config.toml
num_hidden_layers = 14
hidden_size = 160
n_experts = 128
experts_per_token = 8
d_expert = 32
d_shared_expert = 0
hidden_act = "swiglu"
moe_layers = [0, 1, 2, 3, 4, 5, 6, 7, 8, 9, 10, 11, 12, 13]
router_score = "softmax"
normalize_top_k = true
routed_scale = 1.0
balance_loss = 0.00359
balance_bias = false
router_z_loss = 0.001
init_std_router = 0.0132
lr_router = 0.000833
num_attention_heads = 5
num_key_value_heads = 5
head_dim = 32
vocab_size = 8192
norm = "rmsnorm"
norm_place = "pre"
norm_eps = 1e-06
positions = "rope"
rope_theta = 9460.0
rope_fraction = 1.0
qk_norm = false
attn_scale = 0.177
tie_word_embeddings = false
parallel_block = false
init = "uniform"
init_std_qkv = 0.0409
init_std_o = 0.0508
init_std_up = 0.0586
init_std_down = 0.0586
optimizer = "soap_variant"
learning_rate = 0.00795
weight_decay = 0.0
lr_head = 0.0139
max_grad_norm = 0.5
warmup_steps = 200
schedule = "wsd"
decay_fraction = 1.0
decay_shape = "linear"
final_lr_fraction = 0.0
batch_tokens = 131072
max_seq_len = 1024
doc_mask = false
train_tokens = 549700000
max_steps = 4194
dataset = "wikipedia_en"
Below are experts of layer 5 (counted from 0) of a mixture-of-experts language model. Rows are named router (the router's row for the expert), down (a neuron's output weights, with its number) and show model dimensions 0-159. Each number is 500 + 50 x the weight over its row's rms, rounded and kept within 0 to 999. Numbers have three digits each.
After each expert's rows: a language model's description of what the expert responds to. This comes from a sample of Wikipedia text that the model never trained on.

# expert 30
router:550557599444553499457449551428521457558465464552551527557438548441435412592496482511516527533454449533535420573576484523453524549558571554466526533498550463579557472572567448474536552468524533528533500427557596431495447524428555564454479573439443482485442535420478593557415499566468551573541462519505550455541499467458448552514541443423441447489444453493477488501440596496496515535460555478434447469512507537419511442583564476421513454566549479524451524522459412412518548520424481
down1:493461533579542458548539591489472599541469516521458516491609492579532549481454556456404444459524479508478463320489519456539477458432574523551495513498456493523491475543459613548513444479477477552466467580555493542468546569440480512476526454511481459541549500494469482474450468567500559480485535415483477515528507516501461427623431517630565521454434490489484424497542493500521481452458442552555511502586517516401492445537542616511520440499602644494511472472620483534440486492468511
down2:475557509557544549569545456540514526498510537543467531475468522505509502465427572363481491429486592463428465356539420656561538495446396421569510538516460480494428475446459464542538428510607554453545515501465511592434491463532478564492476494548426460505471520491472466459532497527457631536500440484590522473455459464556526511581583476500488598470564522575531443523473455453535475454530459540499587464395484489534530434535544555510500510478482537546510465572528536482477556525590492
down3:439555538473392430553433494537429513442579535441513535485443486506522581515539498538510508538486434465531564416545541535543396444566462530481507481523479486482448501469503542598423560480482539444430500497461495619467554462549585556592468579549420464512515544437499392433507486539497523486496448530478566485495515476462489535436526514480459442544450452526514498537532390515425511440556494473556459499592590592513399571523432542471437501460379456504469504458527432518458598561483429
Description: Suffixes and table spaces. Word-final suffixes like ular, ton, er and s, plus bare spaces in tables and infobox labels like Position, Type.

# expert 59
router:536569508414518451418478522468512455441523471519552511513467512422454458464570459654528536462488451520484498479560573452450503502575516534447496524426551500592549485509515446508478544485535560538597472484517485471447426613383503569502445637490482546543484492466477605548477529531457571513499522524511512479593453379452458564411512444428466378445490496496434573484510465523517472507454501584496436500502471552484506535552502446486531487570511382552493603548523478462501549506481584
down1:509560510541485550575490454530503474481455432433516489555521375538507390462447453444449463473465490488508535484496562424541473467526579468596453470461476530499523460491567472524490465510416451553523418532437476434461511557451554513498626539520539514558405484481519488452563591537484519530551546607499522492511578443442496422447488544568522500534415434428534510570481454421471453399526420579516498614470567471514420514558579498503450559475567477554501555462562535474409488578438495
down2:518489516509461434580549425545522426567484501554439526445504506494443546481457344444470550494535502462460543551482527493448536474561612528496583483489471529527524523516508535537421455493470532551529485452513464589504482562513588553471467437509537482479433435502422390519463564478536528538487421528471468541608451551535393564468463540519562455525494531523544433520550472531371462468536450509500463646552604504399498552486506554404473508468503453410467502559480465519523577585464526
down3:490633456574457511419470398485526433611437429454529493493484497506497515406521493489511470541461539398591465522493584543432477473545414530461547508488505548502475466494470451455478500426582465495489477560471523561528487500439540479546627442533594589437504561473487481459585539492488443428372485455521498584468504488477604533461487496541480509522500568454540487494419461506441558500522472560534454494447564498482465523474562500557438399447448523415422533447486577525461437476400482
Description: Inflectional word endings. Closing suffixes of words such as s, ed, ing, ers, ation, ated (resor|ts, erod|ed, acquaint|ed), usually right before punctuation.

# expert 25
router:566536606405547494456449527448525443601470466559567569573416525428427434575500462474540548524445433563510416539583501518440595568576554571449512549485553465551559500537536462475568528456534550570520483453534567445478469543442552546434476555434464477483448532440459564558415479544456510564549481492528525450561521461448419546467562450459442470474430449506471500486421568460475516536441526467436449473515515554403494501574547450441542444567564503506462524492456431450506535521434491
down0:495454483445560453501513569600574483487540434497513522514482605552485425454465478462451540498526529479606481509575437456556445546550556572518551479504507550571477465456499473505516484446497454440529405524539447532469508536445438575559517499489533506546572527558545464531618470513485494502449584405515465476514555611502470488520526459531529462440597461618559526548443596463444482462472502437526409473427378501452595486563464578555445481555458437489522555511417438547416516478448504
down1:562412446529548657642544544550417431519490537519533394505522508546562440530597496542469473535515438486528493500482491499533409524519506451534564506444487514424468535600488506598422429565461474507477561569487535468440522465622446471527488507424556499510456495508536499458553430452478420440554582459567577490416444488536528401528468538462509518463549469516488539425503445567503508468492534540495554518425446440560560558518422489465578481510570493493557481487500466426550556530485521
down2:411440448501419570521515502589492480574540527498428492423501519554480501555559481533569438530536449466443407545573471440490514530433440565515512515529515415503546432540493504569559557568570513547505526531501500432456421466530464498493457470542467528474553547521475473501453548545515489548517502461571443468546520477480409549410377523539551576478504505608460484642527432493493458465462489412479568537382528483529483473550462491495521476420458560449498493411503478538594435486640434
Description: Articles and acronyms. The word "the" or "of" before a proper name, acronym pieces like IS in ISIL or ISO, and coordinate or ID-number digits.

# expert 39
router:580554567447528498435452533426531454629477465539547558557449554420424437541525444496525556507469423599531410567546488501472547531534568517468479575482546449539556466551558463493548523474542539566512472428528586472480473528420552555460508578447427465506442531405450548575450505546453518571545489464520545464569508481439467560474564447465477487490441435501476513520434551426531485508468542479434480476524535534394525423562519450449504446538583513511454506486465382428536581535401518
down0:595526447478493535510481469644511410434503486509519458580515486513471481468544481511512509456472536495514524518539488513431545554467466398543512528538646568550455495451516454519466533482512471500499567422423564454489527480451434555492570497533494473566441510573449463436554469436531394549490484536555500512548408587534567455515555440546504491490441467494503537466464464470387494459552522610558628570409477412467604523541486485509437540434554454528497546554565440520478402549538510
down1:511546570435466517506507485550511563502480447511497487536431485574498505580458476627481465425411522600467541521511495407543461419483514492429399538503450567491456493547576458563495588518554551488491424474589491510487526478516544514496494510426538488591496505512535462487558544465532524534506503465541364439504569566530492596489555577510491547440435494523446505514563510499524506499471515558646537457474480483547443490561453413511475475432397484425521611505473382481497521473601404
down2:576515537524515529501409455495490409524426508513477426457493532516469592565548366454528558483511495430483499477455524476506574496531512546522643546387481537500471404426532513484543558552563436499524548538561445478538470526558567513499478557392517461522451428562509533524447462579527476458503521497557489453424513492507448488483530511464502508492490480484516451439454393543512601426455440398528518375498589480555379554508581504434534543435574492505438499444577547444486521474516517
Description: Digits in stats tables. Digits and pipes in results tables, scores, prize amounts and batting averages, plus the word late and latent, lately, such as 96–106, .319.

# expert 13
router:534538570405541452444464536448502433573446446555574559567457535447432420562510461467545522488490442555480404533572523503465538542578549529430497560441569473582559485548557476486557548463556512570547477443565548451499449527450581581428469537438479444498440511428459562562436518544447502581562494546525501483559478478469422540510536410424433453486444455496464476497420601451486506547429477471412465467510537534410459510559531432462519468532535526485438558489481433431510554545415476
down0:543573450540500379496467457414472520560501501493565517500503454532492459411519591488524501468583550432516412425576591507376444419504399484552558520482550526522515552514574535489480446534442541426443493440433452473441507486536479506482500528505518445546555627479408519386541447558500445485572587520442445508432451532532527553475572530458468519489544511466487462475514506502565569540581476479598485451567474510447563497486550511513507394518486481501444552516515587484511507590606525
down1:500432533545476574408376415464445553370486480450484478488458474552395541510474532453498464494411538491486405581516574512427505570552470514542558483543498481560512533470487417493431522539464462565551512498480482610469507577490509502557500519454556482460518494471474496503489480519572574533471517433494518569495565516517499460559477478486495572444555506487587491430509505540514486456422547538430567503392469550501508519551445460526469533483582554542538494567591477592416646501635508
down2:542480443612578446485612496609425422430466523493448516408499581480506566505487554619501547618498469522486442476518428542453518525594478563504480515534551493494524472474508476542422533481504524473518607485465471515566479547496536496465479501533560582477515597652516496505484514488544489466466590494588598455485545568453480576549479413407529569575510524483407467520555579529468442496460459436538529482473475538449512467475474520533457476529473446446442449503469525589429466547469503
Description: Country names, suffixes. Country and nationality words in tables and lists, such as Poland, USA, Japan, plus domain endings (.cz) and word-internal pieces like prehis(tor)ic.

# expert 14
router:553550578434577492440500550437532471625471451549594547534436540472417448529509484467537568532476442575510430535584506505452515522552571570432531582425520422555519482591563461491577539481546545519514454453537527478476440550455542564449522569469471506490440527404477553561397489579475484542577496489528550473531480512423434518486587422464453489482428428512459500481423593462501451522467519443423458483521546525403458501541584477459514483541569486467469543473470440439518580541431506
down1:517515489480437464435471496500487486467456535512530515483533514486621386471532537504472471495572537502489500461460560442521444510524606416510504465550507496433578555428557590555481564402504481513550592547538607507462413524536420489532498437482434496547507585424503493494456478556429464446572442384402547464566522487564530573535503409456598548424501527478520438479510485496539483524565459455473540503599518465452517557434558448530541441482490533502477506431443565569485480401473392
down2:511485452449457546539538551534458587518530491504375467584540592481473482443532457494590447462491503476497513497488500564439567522550624559469461555507437569411524517488485523513469568568532491462448516548586523511530572554540562435502570470468522497545471478547575558491429488498539501658482546455533493464493424488514458391569448460381629538515457617461528467518543497414576503461475529494514536533528575480483547472547453460579473501561470463540527547489443559494540522606501480
down3:531555407523473502539458431424464428504520531485551452567578451446460476501525567529443463514544541572508495514426457452434498523528465606438525511435486552598454471572521428407490541408506470459458426455510465403508429400489389458506470500467520464578537503566568457525481503501385604486504492457408430513457494439460530521526460465534470515565494521504419502439477520409470567473476524506492492535482593477449480474530436399579463512513455555513414404480439554536498583456498451
Description: Number words and articles. Spelled-out numbers and their endings (eight, four, sixteen), articles an/the, and middle digits of years or figures in running text.

# expert 19
router:571546603413531511470461560453517452632456467565551548549434535424413424581528482466560535544446438580509453535554529513468523534578539562442487549479551445582569499551593474463547544436539559556532460435543552432482461543449551578461469549465424484488464536439459557581400491562437483551541471502525537479552507494448445545500570447443444456471432423521473471509450583467470505564472521495459460460480548552427487479568553461454532457564565517517435519499472442454463562522437506
down0:490428538521516550490526510487477505520512484550427530454519467563519535416460518464478423479497573573627423533435500539489479466525529547468532531441625546509555430430646538505505362530549502478497473559575523524470451501539541538551520509530620562495406487482484515441506489454543452435437537526471541469567493386448476559501538500556491545473544510448556413570497543473510483478580419454551456500477483509480532560516541494446473497458554515622481478664509471487395507468467462
down1:499485508418498489480524443607513534471527675420533496509556481515481575612506521499420545410423516534480514497528571488539452502537462489519461504511575480511489536437498561451544562488559591519448491481544412508511514414464455486416574521432512466464474567512454428533549560382429533540577543546452589550464521468512575482497472512537431489423564447420461461423481549607539462437401488565430432415509571462514448458434466508498476466478519530503503516520538416524510480530548508
down2:412419467507460509532509525470556461551500522537468467521521537449613472511398559506450445391556536393477494415492459522501562488424448559418488495447432497543464506476506510509544490543502447610488489478536515482490527550583504498510436451477497541423379496510515378494445616412471511455534418472536426417469481461532510503545553553554551526463468527641513525548535494518487556526487484553573478478536419437471368432555534568404452586502456496487485487508506532494475486479506584
Description: Table cells and spaces. Spaces and pipes in wiki tables, separator rows like ---|---|, heading equals signs, and the space after Born: or Height:.

# expert 54
router:537563539417546484461462538471523444578455429581597547551443527451450474520501493479501558496416424529550451570570490496474521543569595542422505576488549466596585502536572427512550557458553567562522505427534532420497455511440575537462470573445475462479443515439490534548415499571461514575563496479530530468538486481471427544522573411464434492481456419520485527457447594474452535521430488505451469464507522539441507512592560479460546424557589511473428536502455403444507563530425479
down0:520483505473460495548480475561531491443489568440480567487547444385422521523468469566396483474518493534417509549461592491440513598574497444553565443419539438459478431567496423481522529561531494494489469538493469473534504468521395433390528464490498495518449596540507543589437462561524463560464501472448458454471322533408526526495555557491521548502577524408495510456474430579390439544570503557565481463570462511507551520502529559479540549502488472473496572523583467562478470458482463
down1:527536443582444475431547573511442419656500495530443440576472442530586492515505523458459529468536400403455505477419510459527563563444545408516490538418513461483477493516519508530571492523418617487502455527490495459476533541555543494488491467488495538535537501533424508497536459474444562423517532560503451472540497427515490507402457592556395429597428527461491539513476495598529566471562486552522478554505469529499478549533534555403482563505485569518510521505586517511408376480422440
down2:532462435417501580533515511433526469450462537522581488538479472584540600426438445481509486578498473491501517587465476477508368591483530559518432546470473493503527450601439503583534515429460451504517506507497513528555423564529550575425446530500526534448441534403484518425592556521441492500566455576462569476527462475472461456538563449479440394461515534432529529465484504527519545401544471590510411485449536468563562490513464520393506600485545410485431494456469547562485475511411481
Description: Place and domain nouns. Nouns like football, career, political, London, Chicago, the mi of distances, and digits in sports tables.

# expert 62
router:548572592434565503449445543477499453588460444555592563544445550427445436577510478475517528547475441543484429532551528523441550548559570531422488570470561453586572485554573467491566553463538555547538473426569559444452469547458576556458470535446472479509441518454464579572425501546448491568569487510510521469540482488454436526481558434410443470466439420538451480501426577467503503546441490468426454469490504529438485488564559451440545430553570507498439523494451399435526551488442512
down0:510390491504460451578453549424463496493485402588525487473560446522474452484522461390474434454478561482505504506489448462475502516465560538438459409517493488464441535506495631548492480602507440536482485452427481429427435463532561471552512578369479404400524408512512540523559386558487471459534478482583532500522524436506526537564530478526460523569545482506482536523544507500440543544520520544512428443510332473443487532509550559449464449543471470476439567582518536449508574465508540
down1:456401462395439504499561584449541513483491477441525362552523448540552577446532487552483460529523459441463490598516515514598502432522513522550450468513491398465466487483465438509433473469493474574543504504517491540537551499513464446499556445571520358427503559424500566443529544531511432460434517589553447441477450459545599552503509505601514377527483494471439566432541554474498528544472522558495547450452583481404434507616446509516470468543518498483502518547547476453557473534499425
down2:551486542485464520473525454466500575453523497501564436506499546526450400522527420470561505516494587489371485426526531495564489547544441517599506574438428378508557502577478478463499430482489495421600454479486491457442554466477513464566436503466579400439574444537498524546476522495484447485477543467556522472612450477568480491413561519497519502451385551512463464519491566460504552483453443529645521464402474536517466504546403518525565554454485457504590542586506561522524502445564460
Description: Table cells and scripts. Spaces, pipes and numbers in results tables, plus Thai, Punjabi or Vietnamese script bytes and ordinal suffixes like th.

# expert 37
router:505544499455480429469462551460450477503487491521528486486432587463472418531639461569560557532495371502505476467528408551483555516544530625500545516422575464504523532557539550529486527463483499502524456431567545445479494511495618528500464477502447412495439496447494554458451553536488543515518513485514438529544511514518458519512536457478488504491385426647465434530455564465467484569430523377513492519538487628377576503636546505437566472485548445462540507474475477509484502509483563
down1:510428475529552508498513512486545448516483481525397480521474508589516480477477495532478437504476525504505533488462516506465550548500540504506479538544540445486501513497485512446470518529471561542481564407558494508536475571576485563603512582500598344533590468397482575582601512525545542556595452555477513424396458481511542481524541528506539465518534522487357552574460498516436490553503510488507614582503498447533509548519506576446563534501550549391577463460565476527481647483462603
down2:434621460557486512477513580527596533522500478467457533470507489440505597524520487430486564562502427424490461557546478424510491507518589549608534610511524527494451522499506472541512508601578548497471479528477559553509511515511457510502498400467602468508509499498490560488469383425491481448457515428505512479513542396535470433488527529463428483576423491540491491504468532490452514548599495655459475490503431568444489534558512447443512428493481397453483424531629471546597469493426510
down3:502428540376362568577466573523425557478451437430508505395482596511541528518451599467536533510512563481478529564505474574483479487524560510459570448476481543577500457518522554521532472486590486507473579432606459479443478551481539566524442466468454522415468420456597532475543482475630474551456566444514552475495509529577483522474471530449433490488508462442446484463461578590506573533478434589568550517452599502479556571499478504478517520509541471530436416496472547556484502555479509
Description: Single-letter word starts. Initial letters or short first pieces of words after a space, quote or bracket, such as m(other), [a]ny, A.(M).

# expert 34
router:570566600435523469441463537467528439579483460574549558557396527422446460587533504468523525561450440528514441543561502541436526534562570533437517554480550441524546516533584441472559570454555512570504484453563580443526457538474578579450490568459433484503436547428487569572405479593452513595528503521544492502571535468442427534467558416442449462457445468520489453488457557469479531542463467452456493467522518539399508490534517473432518458538533475533435530464442436421498556524411545
down0:519483492484605548534553553348440496512501527542567531442479475514566535514469463484501427563465549474430516574467491469576574573492546525528407506476485548518546536409431500501517446496508528508522438538438435499449550420470540490494537335516528550459530530532494478466379449496371470429453524516497580517456495479486497507578308465526510473512536469407500499517561401495563479537516503539533581551505529477515467460485510530527434513463527550560412496511546434446546531564534490
down1:489493502519410481465538481527514598503477511522498522603569437535494527450474525465551417477487552487466495499521455484501464394408404425591483512530549485495523489473534399616508433440452470525480470414536556557455483471460422441528482548518472448497504431477473494495503590469486547511546542558603586535520495537469500524616519419525441532630511482472496470506562468480550542504558424539475528455498565541469472405499593473499455497392433413479499481521575484430531368408537522
down2:564483491502500536526483483516580402508538491490534514438555478437439495543487535408423533475573523589502446480603499545461475507504541431498583431496375549585502427448459466520518516458431538541587478567512565431525451472485553460474443519503467472486470508531441468545476538475509528534482622454585526565483584556485470581504685536480431453484475567596551483549497500457595490585448435531544588526422448502473521433471547505539529502464498593507449537471509547457529516546453460
Description: IPA and rare characters. Phonetic symbols, Cyrillic and accented characters in linguistic tables (ə, ʎ), vowel pieces like e, a, o, and symbols like @ and _.

# expert 29
router:542550581422557477443462537443518466611460450568579560546450558412465439587504480462539544499498454587504448575579513515466522527569545547440511564500557432567575497570560468480543544439539538539549460450547586419464441555438544558432490555453447474488415532462462567566431491539471531580577505494493534489543518492457418533500547412430448480448455454514458493490457564434475493544448522508432477494526503550402510509526545446440542448577580509514464534483481401439532533517416493
down0:474515550424400443499455546490504446509534479422485491500576530510499502452514467495505389521537555534538475474462543398395537554457558525472493496440596561403507537433428480452541588497562460542475512547594502397555469581498476420497412415547498513578482542533453560635520515501532474453489504450418569451517414453443462544565570539594508444570510527491501556506469498505522462495453523391539577513465475469495518543523484458425416438565511568472528529525472423481585494556485479
down1:578411403563498454434491573459498488529534575492518502529561501579533444595546566625507582480473448553501524506437520461310432495491469483540430524554468522508458488511547572516534538530566478524484507486439531495484510491422489509447497435449433492487555496589466547516521469499474545549489592408481425507471473504503473577520460526455392482501486447452545426519470492498555553393454534535610558505477441537436529528419492476536510556494498566485520551558544570405525488447575581
down2:500571615564483485489481523499456511473527443477586582530532411526477513523567430507454411486507563520570500490503504417517448510546458491511449451491541459392536529523472572478466475542498440489459451582522550526457552449598467525443440534495507427498380570447536556501578606522421447561527469428417436519518578413431444488503545479480562506546485560468483537526459463415500518517506587336556473473389521517539557431568576494503533496514503510573492468519501457450460487516456440
Description: Split word beginnings. First pieces of split words such as wh (wh|y, wh|ilst), curr, co, A, Un, plus closing brackets and tournament year digits.

# expert 63
router:501550509453553553481435521469441485558431419529491543607502542445345500538539396467524516490500512547535455543515529429462440509549552521464504533541534485512578472592495486488527512461520633505528479358521567501430468526494574481486405469501461522489506558479501559493459497553491561619477553478522512487559504532365514605440558448469429472339490496467484444491433521488540458523491555450430422497562496541469518472544498464499570445519543519437453509491453450464457493612502477
down0:470389544547569428511529593475456493589567511490449555475567572580518476449548447496479500460455569530542475567563514493532524533472518591562467543574534477501531541429391598415441494432447558562500547529569471471522580487538574576533553499498514408448518427502491552559510496523527546552468512501390459458493527480583501429524461581599487504562511610446551490507453469520481553483562462472510459559490533535563504430518446445513561517538497496504530434431539431499627519415473484
down1:532526518409564498468447463430462484524529496556549531514510547384427503486475501471440455484441491452485445531533430438515554511521453477416517476516467590528511509524506460438503437533504580471404522498516425464529394505465419556460539451600429541500509510528442482438477509491557503478575610568494437534577521494415540464468549540458540475437558461445438540594517480426560487517510567423425506469507428553577416517614450382564451515514481509469377552508514458489471407535529536
down2:508455488527499498537533416436532498501488453518476506510502434531489480410579506498473464331439505424460535509472535523633393490472503428515521426512462463499515440475540407439553440519509470406440487536505469539493519477473476585557475477484574489461451557557443553513531502409449529546447501461562343437481587451471560557488471526479530509628433548512550497572593546476476548543552501504478478451466498478482523535475503529529470478415482608542498511544480456424474539477449359
Description: Table pipes and brackets. Table cell separators and closing punctuation, mostly the | in wiki tables and closing ), ;, " after dates and quoted titles.

# expert 52
router:534540569460544439450552543433518560432552498535552567512480523417390443494569451614483531424507463516542463537518454500504577520563579535438494498444559450527556523494554526533475518401598529515606440494574512452500466530477478578487426547457454473616463463502432621522415554518460585521552507543428548491569466488503465580502591439456477426466465521553464501516499504422497486531495533499497425506514517573508518588564481527438440516492536421543514555568462434544478527546506605
down0:565616457577498454565568528460546444505465528448567484444451543385498544514488538613481563548489417451445543499544564489485480454376431532459563526591538513514546473452455498470568479508472497548532539483413503481489368498525539515493464420539527571486500532494455498470558538524496477342541469493438521576512603502442536567479510462450448465469519453473499483535466497501524428509530508513538416505512574454477542481446673460474463404444568507424543538507484470422509515489498472
down1:574548467437562505385547450427532502518532530563513503509519444515430469494517507426495481513461508487520508523438503551523507489521490546566440511567420576492597489477456449476501515441501535424468494486570491467495543505467520417556466566530544502552584504534456500522417487435570442419608446462457525477442469492485569520525536455544532577486384397561547460539630493528589566508531562583528550468462429501601380518442479522468543611535532557525536596559550476471548528466504567
down2:480508534504509492582506537617481404505480422533522505476523494557456464541442406476495485438502476438486504512478524441419530566451378477562481568534455524484525397550468538455523443517553480485418459511514509548520551657509462463503558471530502444541467345488497456528530499561463525533499556456549523500443491529502522535578521447519499472477597532473443525482493549569418455404427499534482426531530498454432493393442459621538579516567557483447407471434505533499384529475523539
Description: Plural and word endings. Word-final suffixes, mostly plural s, also es, ers, as, is, ies (kinds, semi-finals, whereas, Gems).

# expert 7
router:567573574432572476478454528461519464596479450584544578579439555412466478573505468484553535538441474584558421550597515509469579535603535549437519523481552476553552500560533419451555522444542517532520487413526546435458424524475561548430459542462451461506464503454449538549455504558485503569560479521526552455552483486451417552492549397412427475467472442523467492496479571461459504517454486456447455455486513548434514484543568439416531430584558494487450544503486411466523572499401505
down0:408532465516570458448542539580519494461483470530475578653505503424477513474469471405530478577504521507495464528463571475493546463526520478540429519538552442490571452532528518550419455638524551513583409515459456511552492554478589513411497552472497468489537560507480498446561430461585475466547476431492523525484506463493566515384538403493459456424443471504591450452548505521496486545553483570577391594543516580560465605541608470501531501453515469534552482541439479541540506505498551
down1:548538530450435452626428432472446526532490468498439513512571411392537515421579510457563444459497477453446385516546492413468557435457443498499512466481456558508441426553520398621398465581477525497512472557443480430554482437489552482520521500562539429554409513489477509515469466483613460490514501532514537536536572537484510537463537478425554461574526511516503456484532509486419535483540508515453552560459480449446604455531559534543474438445549457515485396551590515514418525570527483
down2:475520468521506480438451497561502573432448489514482490328517539517523544513569365548544525547441502458502493532499492468502459492451508521561547562501489475516481395491427549556449558581505567510517525488426538596443440541582525524516490501440409559500535555490457406507484413408451515526512597523506455509508567533510530422525478500495496497574502533505428635535619502450482417488503530443534477547462541365489514517496578487578521516483470444494521517535558497572595422584482545
Description: Digits in years, scores. Digits inside years, dates and results, such as 20(1)2 and 4:(3)2.29, plus pieces of foreign names and words like Guang(d)ong, Divi(d)ed.

# expert 43
router:574553610425532503460454552466533438568467465569575541560417564443460470575520491488545536540480424538487439536571519522457526542537567553432523541464551443581556510572538484477551549452563548566515490451550566435476453555461557558451494539473487476484450526448448566543442515557438503585593468527547550453534511488437430524476575420440437466492431425541467461502412567465509513555468516483433455466498514554423469526543570456432552438561580494489429519508473417429479569514409511
down0:610483475382519511404444487533494541551573577378500464473501518545466559446374545506438445419461612512435485598535432533476505503505510495533517547473456492589513466490459541523517420551516529669437491476471545546509422463552515435506551456448493553424495502553498571504482517466529480431454524550519491526471481523481519579445496537511452512410521500397559434471484520503476509527536488519499541478404468531446473539570536482482423482544461546544469414617564517472470580523425467
down1:425445461500487506574436530533409490440493478558487481441512484534428491452489469399458463513429483519535548530482456475473437576448421389516432534531407520541455515457545450552514507466533449542489525475471505580492503559471599455443558460618490466527561431535404550526479462513537475446476503563545587497451467452544530424467481488545547486539538445504412567533488552487494579363502453587403562486556465543543517510565547549517502567424534522415606468517576439518411514463458479
down2:425606455455427573535513455495444473519572514508580491414486489507497495458535560529509519559507427400480544454404507539440444481457412495531441511510554559485476531436506522429487607561458441460508515546558567546525537436470515415520554517533484410538499414500486484454569559540560544478414511515495552474528499499510515541529495468450413443487435564512479463495470518567512415520522549556642387532484443465502476431540645519498525502506530398534534554603460525428472483495580541
Description: Digits in numeric data. Middle digits of numbers in tables, vote counts, prize money and coordinates, such as 15,961 and 51°08′37″, plus "million" and frac.

# expert 18
router:536530559415535498453441540468553451597432466556601555546396519426458446544509495498530522520460454596504404569546486513427547532568588528409497565488526423538533508561568475477555507458538544583510500445555585456483456554433551567457480536444432488509436507432458586539408475563459485583571491490512568465531531494454437524505560412411422453471454446509466467512456573463498529515454477455461448487522483549443530491553551461440525441551581488459460507493478404453477531516408496
down0:521452581509563478538500496519430569508503426506444487538490519474430440587513553514496515563550536564527459493602549499426575491421455476467438493574548561487471491567505552402570443514513524500440515446496527471469498476490438546574628534374561479547496422410491488522453451495532355535501483507474490475519523420523487511569577494530548456486611484472563499488539511574471462423498534577512551543568477504474630504486553500495491489472518513458456538411464384565436405450511561
down1:499470511438432497506498454571544458485393499466422443455491460513508566564530486431507545454566472408560406566445483545515600512594510441461515564503455499471612466493505542439500506421561592408476551580412502564519507474519540507459524520502527547490549483516561567529459572442453498575449510513519560538491414484513502471423495469523403493521388479448544525548450523475514564501433485530445531539489465476442513472472493511398397448530528420578453538516433455422381482513592552
down2:559508554455449483559587449511577506530519457436508463523602502490479487452453459465535457486548528423490476535407427520561521423512489489435526499402564517562594464487505513500450477583509596458478585479481450469549520519459511454412494460679628534468440500571515546457499511542512526556509439514457588550527542467434483579511501571440493562520535517470578592530571499511542447497575470543543503491496478641472495466474418551565539576517418573450470464527489462485456530523479531
Description: Zeros and ones in numbers. Digits 0 and 1 inside coordinate seconds, table scores, years and thousands, plus semicolons in lists and quantifiers like some, few, both.

# expert 60
router:503536545431485493452418526477495480583433483531503551533459573430384491522529466486534536428471515564608485482526563418451427531479538513448508546524544487544550515514536502484492508454535608501478510357536570512448499533476592492472436518498435517466469517482478555541434555571487538574470596508554445522573472520391487564470545438442420469417486472471501419497482531503501533502504535424430404478537469530463487368622526465528587436553598513480498542578460448446470509426478503
down1:514546548435509454453542550412546467423499558501543540476580543397465436434488572547470443612560480500540454478486473519467594507503515490423628540477534467520572498408520507436440501504580496471571514448549553456558453557405457556449553534508500454523541515586480438483511484532456467478575464459429491515580525498389421497558567410541502425535575515520554526617466548428496509526469484477471492565521569494539461541505517459507426502407512605406570525521527443533532515476475511
down2:510474554476602529484396577443423471559540520479517480457590541541369499454532516509489503532454486520510617532375485521490519483437474569519517499504533411479519494530477455397488512517520550518475541477462515511496535495563572435417514560515515461470563467528476470583592504507574537567560579471402433509506493514444444459481503467380456467498542561525419545555469542536503586450507544363449438507505466508465571445583532561510479476569550586444605436558470485461543528513522492
down3:519472484587504452463553564432457480512522538506512563420542551468460433537435489501520473548474312398456515639567454466520426458519555537479456513525537510542507519490459528534521552490503489449471412508388534476515545511454557509503441492533457374430509498474480529387533525503535546530491613584493523393493518442424566501515540494506500457415504472460503498558535491495480523413443584432497557499513498606435469452587473508488558582526499556478536460492511572527590494492541421
Description: Table separators. Pipe characters separating table cells, plus semicolons in lists, dashes, slashes and backslashes in tables and math.

# expert 57
router:574575559427548505424469523453526464587449454568541568541423554451446451556506440467527532518428449605494434549594517500477529526557574542434520544477545467587585467570563476438525539437553583568522471445550543456479431537444545577433486548475457475495426545410489556572464486570474507539551514478510534485556511482453420539500573454443446454470463440543449491462444608467510466515438449510434450466528534567409484483541537451464541480575557488465430534521452413459501533507447453
down0:440594572459571387535489517628435435600560444499560438547479435502488441575423406511484544543487517458499452477526553508386494520560525518469453448485510469494493480441516519588591521580529493525455560502516556455467476548509479420505485476531524537621471476508493553472458471540395558479523465514485577461520458405550528576526475415578471540442418504552465532500464558501463507526472523475373549555448416486502561550488503385482504543490548496450526470434536527418545486503442521
down1:582507438534452517402454467494477500497471534589539377512500500452449529522420468457438546441439526473535489535535490557485563551604563493441470460452494445444569506550584557486520512386409456541517513536466586542555490527486536454362501458510464509524523442486529491490406479511615474463514442483435510548538422490555516446416476507463505534505537517509495472446503611461401535536492590519526546599544542496416549572586507528503497478577594493466518520521389514431569468460475518
down2:474553477547495470427581475522446537490479454533493513501492437451549469536509506439436542528451508481539583510447486498493470414488582504536486431516503516563534519510526524416440530546484449511547529525475509454452517545513486571505506545439452549557466485546401440509518528626454619485464452561499454503508461476547556448560436530581632450485422559455549577469526555483629513489402521495366538586554520403484453511404524595460508509526575531468433514451473533516400573569469473
Description: Month names, COVID-19. Month names after numbers or in, such as July, November, the 9 of COVID-19, plus word endings like ation, ability.

# expert 42
router:584581552440547506439453526457518453595479439553543575561414538434468457585496477467523532515480432555514420569569520534443532530556567543447501549504568448590569497561569472453568567452537539546527476456584575457460456544447554562422490551447434468490419521418454553551409496562447497566544468503525537469553479479431416545472552444452452495455418449525465508476421553436485531542476552466439481479510517530386500506529548469449518439565554485517443529493474402443503541521445495
down0:496463477514531490520498583559478512533439433471606540448539535558503447556508442444518489436475489481593500522501595562494418535436519456441486593514549587468548545447493509471473501610483498496574426429549468490463426510499572478403457511490477537565447516470490504585590582542502583466533522423476492495522474499480466467448423469568470498515383450412512510570548449589482615537452557395443492467519517500463472414555504452476493546521568545516516503542646481469531438510483414
down1:544567508461483493489469523461498461493465487504520482507484521461457455581500487396513532558552520539521599600555474506513422468587580496533512435486501498584575440439477488591532458453496521460439545467519428433489584424519455447554451575478537495474482579525573612543566586569516481528460553537553476465421437488532502465450564436479486587446485496517584467507436500497408611506522601448522537500432553488454566434546499445502488449499567555510418545603514429604572446513486497
down2:474484656446528486481475549405464518552448480411430470513546606543460458493468463549558476533529555427476525531476521537563538520546581564502406454524492490567504540499468576564549483509524591526478540411624605528554412558405522517571561500560529425489537508482528520614459482502514548499586533444450489524582538422577539495481474444490485468461511479501479549550435479487522406491467546568439549513525565457465524504528482501549587482583512479460511454490485440519540627528445516
Description: ISBN digits and modals. Digits inside ISBNs and years, the modal verbs can, will, could and would, then and later, and CJK bytes.